From a checkpoint of a small mixture-of-experts model trained on Wikipedia: 8 layers.
Below are experts of layer 3 (counted from 0) of a mixture-of-experts language model. Rows are named router (the router's row for the expert) and show model dimensions 128-191. Each number is 128 + 32 x the weight over its row's rms, rounded and kept within 0 to 255.
After each expert's rows: "raises" lists some tokens whose logits its average output raises strongly, later layers aside. This comes from a sample of Wikipedia text that the model never trained on.

# expert 54
router [147 125 121  92 118 173 123 144 106 142  78 102 174 127 131 169 167 125 129  90 145 120 113 169 104 172 101 154 101 100 142 123 175 153  95 115 127 130 176 131  71  86 161  85 106 117 127 200 161 199 116 127 142 135  95 162 133  76 145  86 104 125 102 164]
raises: ",", " (", " and", "-", " in", "."

# expert 11
router [ 82 119 146  82  99 142 133 146 174 154  74 132 143  85 113 124 154 175 144  80 138  91  94 184 128 151 117 102 121 102 147 104 213 152 100 132 120 135 111 113 104  86 140  66  91 108 203 173 123 156  98 138 141 131 139 140  99  86 164  99 176 143 104 167]
raises: ",", " ", " |", "-", " and", " in"

# expert 27
router [111  86 131  76 123 165 102 124 144 127  96 126 151  96 157 148 168 103 125 103 115 116  82 182 132 166  80 158 112  94  96  99 107 174  97 112 174  83 100 145  88  94 113 108  90 106 134 146 162 165 111 126 161 122 128 113  91 106 180  93 130 148 111 169]
raises: " ", " the", ",", " (", "-", "."

# expert 40
router [103 135 183  93 134 131 138 159 118 166  90 127 139 107 136 132 113 132 172 120 120  91 161 156 119 180 145 113 130  91 100  94 187 168 126 111 158 126 139 165 136 104 176 121 103 117 184 129 141 166  90 123 193 136 113 160 123 115 162  96 163 126 149 156]
raises: "-", " of", ",", " and", ".", " in"

# expert 61
router [160 108 150  42 115 163 121 121 128 129  78  85 126  90  85  97 137 190 154  97 102  80  84 153 110 118 100 144 133 126  93 138 160 180  83 103 137 148 101 186  71 114 117  89 127 135 175 151 137 156 121 141 132 124 141 110  88  57 158  50 154 148  77 143]
raises: ",", ".", " and", "-", " (", " to"

# expert 17
router [141 103 154  94 147 155 103 131 154 148  76 129  97  60 134 158 143 174 183 102 141 156 107 153 118 135 116 160 121 108  88 106 165 213  95 139 112 108 137 162  62  99 160  65 106 113 201 156 119 175  89 122 196 163 121  82 119  31 172  88 142 151 108 147]
raises: ".", ",", " ", "-", "s", " to"

# expert 34
router [148  93 148 117 151 178 131 144 112 144 116 106 140 124 143 124 194  95 123  87 177 102  72 168 133 146  97 123 122 102 110 111 151 147  82 119 178  93 127 118 103  75 140  94  98 111 125 185 167 146 102 140 153 161 143  88  66 105 132 108 174 159 101 146]
raises: "-", ",", " ", "as", "in", "a"

# expert 25
router [151 110 150 109 129 171 151 102 143 187 113 118 126  78 122 158 146 118 119 110 102 117 135 139 127 136 103  85 184  73 128 100 147 169 111 129 134 108 104 127 108  65 128  30  94 116 150 119 157 158  87 131 185 102 144 122 118 104 158 100 119 107  99 161]
raises: ",", ".", " |", "-", " and", " ("

# expert 39
router [144  85 148  93 173 135 114 118 137 156 142 117 148  91 156 115 146 139 139  99 128 135 119 174 109 117 109  89 167 130 103  78 183 152  99 120 135  57 144 118  65 114 148 108 105 120 142 124 174 153 115 143 159 154 133 118 122  99 171 106 121 105 158 202]
raises: ",", " of", " in", " ", "\n", " and"

# expert 43
router [129 162 180 111 144 153 129 154 130 140 100 131 119 124 142 112 184 138 138  70 177  94 116 153 147 182 119 169  83 134 101 138 155 177 128 113 134 114 172 150  84 116 160  93 112 141 117 140 166 173 110 136 185 139  99 142 120  49 156 134 145 141  70 166]
raises: ",", " ", "-", ".", " and", " in"

# expert 38
router [123 145 167  67 111 132 133 151 160 125  87  80 172 128 124 132 162 167 160  89 167 104 113 210 113 154  55  95 145 121 113 155 188 171  85 155 134  98 138 131 136  61 111  87 140 147 177 132 176 177 101 109 162  90  83 117 127 116 119 134 169 177 112 138]
raises: " ", ",", "-", " and", ".", " ("

# expert 47
router [172 124 192 118 113 180  92 158 121 143  79 121 154 119 108 116 209 138 137 117 139 103 110 116 118 154  99 113 107  88  86 101 160 166  57 112 128 131 121 174 150  73 126  57 104 115 148 149 130 185  85 125 198 122 141 125  66 124 151 101 151 111 122 162]
raises: ",", " ", ".", " in", " and", "-"

# expert 7
router [164  83 123  86 140 158 108 167 124 162  81  97 121 111 109 125 197 129 111 113 149 116 120 168 121 177  81 137 115 119  78 118 162 207  58 114 148 126 119 144 104 112 132 113  84 123 149 125 190 166 113 125 163 138 199  93  72 146 192 110 172 152 113 157]
raises: ".", ",", " in", " |", ";", " ("

# expert 29
router [125 131 116  95 136 179 124 160  83 137 119 163 127  41 116 133 172 139 160 121 149 116  90 125 159 139 130  98 144  70  92  78 145 186  78  71 163 106 139 138 111 112 115 104 141 130 184 150 154 148 107 141 130 147 136  76 131  97 138  91 154 110  81 181]
raises: ",", " to", "-", " and", ".", " "

# expert 19
router [106 118 150  97 138 179 133 176 155 148  70  97 191 110 116 133 170 151 195  69 143 104 109 152 129 186 108 107 125 116 117 102 153 142 105 128 136 160  96 176  77 100 171 121 105 107 171 153 158 137 138 117 136 123 131 121 131 124 135  78 166 112 133 112]
raises: ",", ".", "-", " in", " ", " ("

# expert 31
router [158  85 139  66 133 151 131 140 127 117  85 112 125 114 139 137 152 167 116  96 180  97  83 140 110 181  84 166 113 128 101  96 106 163  64 117 148 130 183 118 118  77 208 125 102 117 147 169 172 175 110 126 178 154  86 110  82 122 171  91 204  96 111 151]
raises: ",", " in", ".", " (", "-", " and"

# expert 44
router [135  80 158  78 119 162 114 128 160 113  72  71 132 109 136 109 161 136 180 120 141  69  96 177  87 182  71  80  93 124 122  75 216 171 113  95 144 109 136 138 152  84 178 151 129 127 175 127 143 159 116 136 139 140 125 119 126  92 163 109 143 163 116 138]
raises: "-", ",", " in", " ", "b", "."

# expert 9
router [151 138 162  90 123 147 130 139 160 131  86  63 144 134 131 163 150 146 144  84 189 109  90 148 133 140  86 113  97  78 123 137 128 166  99 114 159 120 119 175 148  52 184 151  99 106 160 126 179 206 128 156 176  78 153 117  97  90 127  57 150 152 111 136]
raises: ",", ".", " of", " ", " to", " and"

# expert 4
router [137  99 139  71 162 179 117 136 126 178  93 115 114  77 107  97 169 135 150  64 171 102 110 151 135 145 120 118 111 133  70 133 180 166  85 114 131 109 161 171  78  71 111  78 106 115 137 133 164 201 104 140 162 124 126 140  78  70 170 136 123 146  95 124]
raises: " in", " ", ",", ".", " c", " to"

# expert 10
router [149 104 144 114 116 159 149 165 115 168  96  89 136 133 120 127 191 154 149  94 141 134 105 144 132 176 114 124 124  85 131 131 154 140  97  98 175 126  69 154 134 109 164 136 100  85 143 143 177 152 122 149 201 138 130 107 107  89 166 102 157 154 135 193]
raises: "-", " ", ",", ".", "al", "on"

# expert 60
router [115 101 149 133 192  98  99 175 132 160  99 110 184 100 124 135 165 157 126  99 145 113  73 211  88 128  98 119  96 114 100 102 173 134 111  87 159 117 130 179  87  92 167  92 121 138 150 148 168 165  89 144 162 130 129 141 134  82 156 139 131 157  69 163]
raises: "\n", " In", " The", " |", "===", " He"

# expert 58
router [137  95 148  74 125 168 144 150 129 156  97 125 116 112 116 135 203 178 135  58 146 103 124 200 118 155  93 126  71 111 133 125 197 158  98 110 143 152 122 154  89  89 137 103 103 120 163 148 188 182 123 129 200 115 119 123 121 121 164 101 154 141 103 151]
raises: ",", "um", " and", "ar", " to", "ant"

# expert 20
router [170  94 136 112 127 148 151 162 145 162 113 140 175 104 113 133 172 128 169  87 153 122  78 175  75 173 110 133 127  93 116 147 195 176 118 141 150 134 109 122 136  88 143  76 111 145 174 156 189 182 172 113 189 122  90  91  47 105 170  99 200 128 115 173]
raises: ",", ".", " in", " ", " and", "-"

# expert 59
router [125  71 140  94 148 177 154 166 150 131 108 121 137  79  95 114 201 124 145  67 181 128  99 148 108 167 144  93 126  99 119 133 170 177  79 103 181 126 117 148 111  87 139 116 158  68 138 193 128 167 101 125 157 108 128 106  87 136 154  85 123 174 116 166]
raises: ",", " ", "-", " |", ".", " on"

# expert 3
router [157  92 156 106 133  99 103 164 137 158  84 118 173 101 138 119 143 125 140  64 135 147 118 152 144 138 124 129 126 108 100 123 167 156  80 136 182 114 131 128 106  88 150 124 134 144 173 158 132 150 137 140 171 143 156 118 120  33 156  98 166 133 125 116]
raises: ".", ",", " ", " in", " (", "a"

# expert 49
router [148 112 126  83 121 141 127 121 128 130 121 107 109 131 115 125 168 124 159  40 128 103  80 211  94 146 145  98 105 116  94  89 151 161 122 109 145 128 145 127 105  77 147 141  87 101 204 130 150 163  83 135 123 155  99 143  75  99 149  86 151 127 108 139]
raises: "-", " and", " in", ",", ".", " "

# expert 46
router [127 130 145  94 131 159 125 155 132 167 124 116 134 121 110 108 163 168 152 126 129  95 109 165 135 190  81 111 144  99 119 121 136 188  89 136 161  89 117 155  86  80 127 119  41 109 172 141 177 137  98 117 155 130 137 104 102  94 166 109 145  67 125 160]
raises: "-", ",", " ", ".", "s", "a"

# expert 63
router [ 90 101 145  76 123 193 109 169 121 130  97 112 145 114 150 123 143 168 137 115 167 112  94 159 155 177 142 110 110 117 133 131 164 175  63 118 119 104 157 144 144  72 110  78 106 104 208 144 167 185 157 146 192 146 138  68  46 129 162 107 196 123  78 146]
raises: ",", ".", ":", "-", " (", " |"

# expert 33
router [122 157 190 130 140 170 144 128 142 150  99  88 153 112 137 137 187 130 144 133 180 118 136 181 137 198 104 132 112  61 132  96 173 151  92 113 150 103 167 162  86 119 136  88  85 134 144 144 178 161 107 129 172 150 148 115  86 100 123  95 142 134 134 177]
raises: "-", ",", ".", "s", " |", " and"

# expert 6
router [137 148 195  79 139 197  97 149 144 148  78 156 132  99 117 131 173 150 128  69 155 109 123 168 140 178 101 116 112  77 124  86 158 117 131 151 171 138  78 107 158  82 137 117 102  87 183 134 154 154 150 112 214 144 137 109  99 118 154  74 202 121 119 158]
raises: ",", " ", " in", "-", " and", "."

# expert 15
router [119 113 149  94 117 179 104 131 145 184  82  95 170  94 123 129 175 140 121 116 163  93  85 150 111 161 121 163  55  62 112 113 138 185  84 101 141 133  91 130 117  96 156 119 106  95 205 143 177 175 128 130 174 125  85 129 122  87 142 122 198 123 136 154]
raises: " ", " a", " the", ",", "-", "."

# expert 41
router [ 96  79 169  69 180 147 108 143  93 133  81  89 128  85 139 159 184 129 129 120 178 100 126 201  93 187  89  99 126 115  94  94 163 143  99 112 161 106  80 180 113 105  84  96  73 115 236 162 164 192 141 143 153 164 150 119 134  83 149  80 158 117  97 128]
raises: ",", " ", " |", ".", ":", "-"

# expert 18
router [126  81 162 106 128 167 122 133 124 138  51 121 153  82 177 150 186 154 116  81 116 130 134 157 102 125  94 142 110  86 130 107 115 161  91 113 131  78 142 170  93 100 165 134 108 160 155 147 149 169 106 139 185 104 140 128  90  57 145  92 146 142 106 135]
raises: " the", " |", " ", ","

# expert 24
router [161  80 185 115 127 195 135 154 136 148  97 127 159  83 149 182 150 138 111 108 142 124  99 166  97 143  93  95 121 104 154 164 177 203  85 118 168 119 112 146  78  94 131 162 136 120 103 149 151 181 134  91 117 151 124 115 109  44 143  94 164 148 125 114]
raises: " |", ",", " ", "s", "-", "."

# expert 32
router [ 99 127 154  78 143 210 130 157 164 145  94 145 120 149 155 116 182 138 139 130 136 104 121 181 116 156  92 145 100 148  71  89 155 122  85 152 188 158 108 185 110  65 155  92 121 116 154 154 177 213 100 150 156 104 128 137 106  67 136  85 159 130  97 149]
raises: ",", " ", " and", " in", " of", "-"

# expert 12
router [125 114 129  74 133 151 111 130 150 182  94 102 151 117 117 123 214 126 140  91 169 164 124 140  74 130 112 120 144 147 132  91 170 138 114 126 140 151 159 145  93 123 169  92 128 115 154 188 166 169  81 130 165 121 102 134 114 114 130  63 171 152 114 171]
raises: " ", ",", " (", " on", " and", "ic"

# expert 35
router [125 116 167 161 137 145 128  95 150 156 115 114 165 121 139 143 186 142 130 108 154  54  78 179 117 195  82 114 126 113  98  93 142 170 109 140 100  77  93 112  99  58 155 116  98 129 153 148 148 119  64 115 157 149 130 104 126  97 146  99 101 116  86 129]
raises: " ", " P", "-", " B", " E", " in"

# expert 22
router [176  96 132 106 165 149 137 151  94 133 102 140 144  48  64  97 146 197 113 109 176 128  84 156 105 159 127 139 101 120  95  80 186 152 120  95 156 155 135 127  90 107 139 119  63 142 149 126 167 149  90 116 139 127 116 131 124 109 147  84 205 108 130 151]
raises: ",", ".", " ", " and", " of", " in"

# expert 52
router [138 121 173 101 131 168 117 157 101 119  74  97 146 107 168 138 184 121 181 109 158 109 123 195 126 147 118 140  52  69  82  91 152 174  95  97 134 126 132 153 134  99 180 108 133 135 131 187 180 208 114  98 147 100 139 126  68  95 116  83 187 154 132 129]
raises: " and", "-", ",", "/", " ", " ("

# expert 37
router [130 106 149  54 124 168 142 174 112 154 107 114 128  98 126 181 172 162 170  74 110  99 145 174  86 152  98 104 152 116  63 101 186 152 146  74 148 145 147 149  81 119 175 100 126 105 182 115 163 160 108 124 153 108 137 136  82  92 138 114 134 130 130 172]
raises: "-", ".", ",", " in", " ", " and"

# expert 48
router [109  76 161 113 173 149 122 159 155 132  83 140 129 113 121 126 175 138 137  84 156 103 106 163 100 174  97 139  98 145  88 140 193 160  91 139 163 160 102 172  84  98 188 135 109 102 176 155 142 146  98 107 148 106 130 118  90  97 193 117 185 139 121 159]
raises: ",", ".", "ic", "-", "in", " in"

# expert 56
router [126 122 197 107 126 146 117 145 135 146  71  85 188 111 153 155 153 169 166  72 116 107  87 163  90 148 147 107 104 108  78 124 139 140  80 138 120 134 133 130  95  95 128 118  94 122 141 164 202 152 154 160 194 150 124 126  93 136 186  60 145 139 112 161]
raises: ",", " in", "-", " and", ".", " l"

# expert 62
router [132 125 192  89 137 191 169 172 137 138  84 115 167 111 125 132 187 166 206  65 156  98 107 167 123 178 100 109  97 118  82 146 172 136 122 118 166  90 133 139 103 118  99  81 127 100 142 162 188 216 131  98 127 123 136 113  66 124 182 107 192 128 112 123]
raises: "-", ".", " ", ",", " and", "/"

# expert 51
router [125  97 168  81 114 146 106 155 160 164  73 126 162 100 146 137 152 152 146 112 150 118 134 164  91 150  82 131  94  90 100 114 161 168 111 120 163 106 116 155  66  89 164  71 145 125 130 156 174 122 129 116 191 121 140 124  79  49 141  84 139 129 118 142]
raises: " |", "s", " ", "in", ".", "7"

# expert 50
router [142 103 127 133 153 163 125 136 156 124 110  89 159 119 101  84 143 163 135  68 135 111 117 161 118 139 113 127  59  74 113  82 126 140  79  86 154 152 139 132 104  62 115  87 140  89 168 134 171 163 112 155 110 132 124 130 103 114 143  63 122 115 114 173]
raises: "\n", " |", " ", "ed", "-", "==="

# expert 8
router [137  94 143  94 152 181 113 127 131  97  61 126 170  92 149 117 151 148 119  99 168  93  91 177 131 162  48 126  98 116  76 115 205 137 110 110 155 136 122 130 114  86 146  73  99 116 162 155 150 156  92 160 187 135 153 109  78 130 151 125 177 131 155 156]
raises: ",", " ", "-", ".", "in", "s"

# expert 13
router [129  64 162 142 165 157 131 107 140 163  56 130 157 103 186 154 157 158 142  85 153 136 126 169  94 157  96 107 135  99 123  81 120 126 126 158 135 160  75  94 113 115 185 112 140 156 187 140 150 128  47 158 165 160 116 146  81 103 165 102 111 154 114 193]
raises: ",", "-", ".", " |", ":", " "

# expert 26
router [135 102 165  68 145 149 142 142 130 112  64 109 183 125 130 130 143 145 158 102 117 103  79 184 110 168 111 154 125 110 108 108 145 142 128 118 151  76 117 143 120  93 172 112  56 121 140 155 139 166  96 134 119 137 129 153 134  67 170  92 172  93 111 165]
raises: "-", ",", ".", " and", " ", " in"

# expert 36
router [156 138 155  82  75 168 137 204 148 139 115  86 159  46 106 174 148 112 102 103 120  89 106 171 125 145 103 151 126 136  91 106 174 182 113 142 117 109 107 135  78  78 124 120 129 135 152 120 160 178  98 145 123  95 109 128 113  92 174 117 148 143 123 142]
raises: " in", ",", " c", " and", " b", "-"

# expert 2
router [140 160 165  93 141 115 167 137 146 130 112 132 133 112 130 128 176 134 171 127 130 157 127 146 155 148 111 138 108  92  74  80 142 150 115 103 168 106 136 130 132  75 153 108 111 126 145 161 161 125  88 147 165 108 135 122 112 102 192  98 179 183 126 151]
raises: ",", " ", ".", " in", " and", "-"

# expert 0
router [117 110 164  83 132 152 138 119 102 110 101 105 125  96 108 128 211 147 115  85 151 103 100 158  96 126  88 140 106 114 108  65 157 166 144  80 110 178 142 138 129 121 139  92 128 141 132 147 165 192 105 103 143 123  64 150 106 115 196  62 140 131  97 104]
raises: ",", " ", "-", " |", ".", " in"

# expert 21
router [127 106 180 102 128 189 120 137 150 133  85 105 138  76 136 164 179 164 143  58  99 111  99 151  95 122 132 125 103 117 113 148 146 159 100  92 132 106  98 160 123  88 131 142 105 134 170 162 195 167  84 170 145 124 102 133 110  82 158  93 155 135  85 144]
raises: " ", "S", "in", "C", "r", "or"

# expert 28
router [141  95 137  92 128 147 139 158 151 129 114 116 160 138 104 141 145 149 142  96 145 128 121 160 109 184 107 104  67 104 107 124 145 206 124 137 124 114  99 163  76  90 139 134  81 107 142 131 170 206  97 156 143 123 126 134 104  89 182  92 162 133 111 152]
raises: ".", " (", " and", ",", "-", " of"

# expert 14
router [144 135 172  72 112 192 123 141 126 153 116 108 164  85 155 147 150 155 117 151 128  87 160 151 114 162  88 136 164 112  89 128 175 166 123  84 154 132 124 139 115  45 183  86 131 137 105 120 183 179  88 104 159 119 103 159  75  72 137 118 173 118  77 156]
raises: ",", " of", "-", ".", " |", " "

# expert 16
router [104 154 151 104 145  78 144 108 122 151 110  88 129  76 140 146 163 136 162  90 170 127 140 188 132 185 105  86 105  88 104 107 171 166  93 137 166  91 141 178 117  85 139  83  83  99 141 134 146 141  89 136 198 148 109 138  97 104 128  89 157 160 120 189]
raises: "-", ",", " ", "m", " in", " ("

# expert 55
router [111 140 193 134 115 131 133 171 167 155  85  94 164 119 105 122 164 121 183  77 138  99  89 176  81 141 111  96 120  90 108 116 142 191 122 141 154 115  86 129 115 111 140 126 137 120 198 126 167 184  98 141 127 129 132 126  89  92 163 110 185 117 123 177]
raises: "-", " of", "ate", " ", " at", " in"

# expert 30
router [ 95  92 154 113 126 140 150 158 139 149 116 117 121 114 154 153 172 135 134 102 105 115 126 148  94 172  97 131 128  72 105  80 161 161  98 126 112 119  94 131 105 120 173 120 114 146 154 166 101 181 108 107 184 114 102 148  66 104 174 120 160 163 115 148]
raises: " ", "-", ",", " (", " and", "ly"

# expert 23
router [116 104 137  85 142 194 142 150 117 171 121 136 141  86 132 144 142 127 150 110 103 120 103 156 104 114  53 148 150 111  91 102 204 207 105 108 144 109  97 193  71 112  99 138 126 102 167 141 166 164  55  94 123 171  95 133 106 127 182 138 121 114 132 128]
raises: "-", ".", ",", " (", " and", " in"

# expert 5
router [160  85 180  77 158 128 147 150 126 160 132 117 115  75 130 118 165 143  92  80 128 112 121 181  64 142 138 107 121  99 117 123 186 147 103 120 183  95 118 153 119  98 192 109 132 110 156 146 164 113  77 152 199 140 108 137  77  69 138  89 116 198 124 167]
raises: " ", ",", " |", " in", " (", "."

# expert 57
router [129 122 150  57 122  97 165 136 160 138 111 118 123 100 120 179 155 149 135 115 127  92  75 164 100 152  86 123 109 127  99  89 140 148 116 100 186 158 124 139 111  88 142 120 113 110 171 174 157 186 142 138 182 139  99 125  94 101 137  84 186 125  98 177]
raises: "'", ".", "-", ",", "t", "at"

# expert 1
router [117 109 164  73 145 184  72 156 117 173  85  93 135 106 112 136 149 183  90  74 182  92 128 156  98 148 118 119 104  73  90 118 198 193 140 127 162 155 120 155 102  83 129  90 104 131 129 138 115 110  93 129 174 146 106  49  77  89 151  87 177 132 101 176]
raises: "-", ",", " ", " of", ";", " |"

# expert 53
router [111 134 158 115 145 139 148 136 111 165  84 138 175 115 151 102 164 129 164 114 115 146  94 158 113 166  90  92 131 125 135 116 120 137 102 105 160 133 136 162  91  83 138  56 141 146 154 156 159 145 119 154 159 149 118  98  95  74 165 105 155 116 149 154]
raises: ".", ",", "-", " on", " in", " "

# expert 42
router [143  67 156  96 147 192 123 102 154 183 112 145 130  94 106 129 166 144 105 107 127 110 100 176 123 164 124 129  82 113 134 123 146 179 112 109 168 105  97 134  83 104 127 101 129 106 133 133 148 189 114 125 192 149  75 102 104  65 142  91 155 127 107 180]
raises: ",", "-", " to", ".", "i", " of"

# expert 45
router [137 154 131 105 140 192 166 150 120 147  60 115 101 115 122 138 158 148 179 120 136 125 131 188 135 154  78 162 133  95 116 143 124 222  75 140 134 133 124 127 114  80 140  91 110 104 124 183 181 190  86 102 176 135 128  92 104 125 169 107 151 125 117 132]
raises: ".", ",", " of", " and", "ate", " in"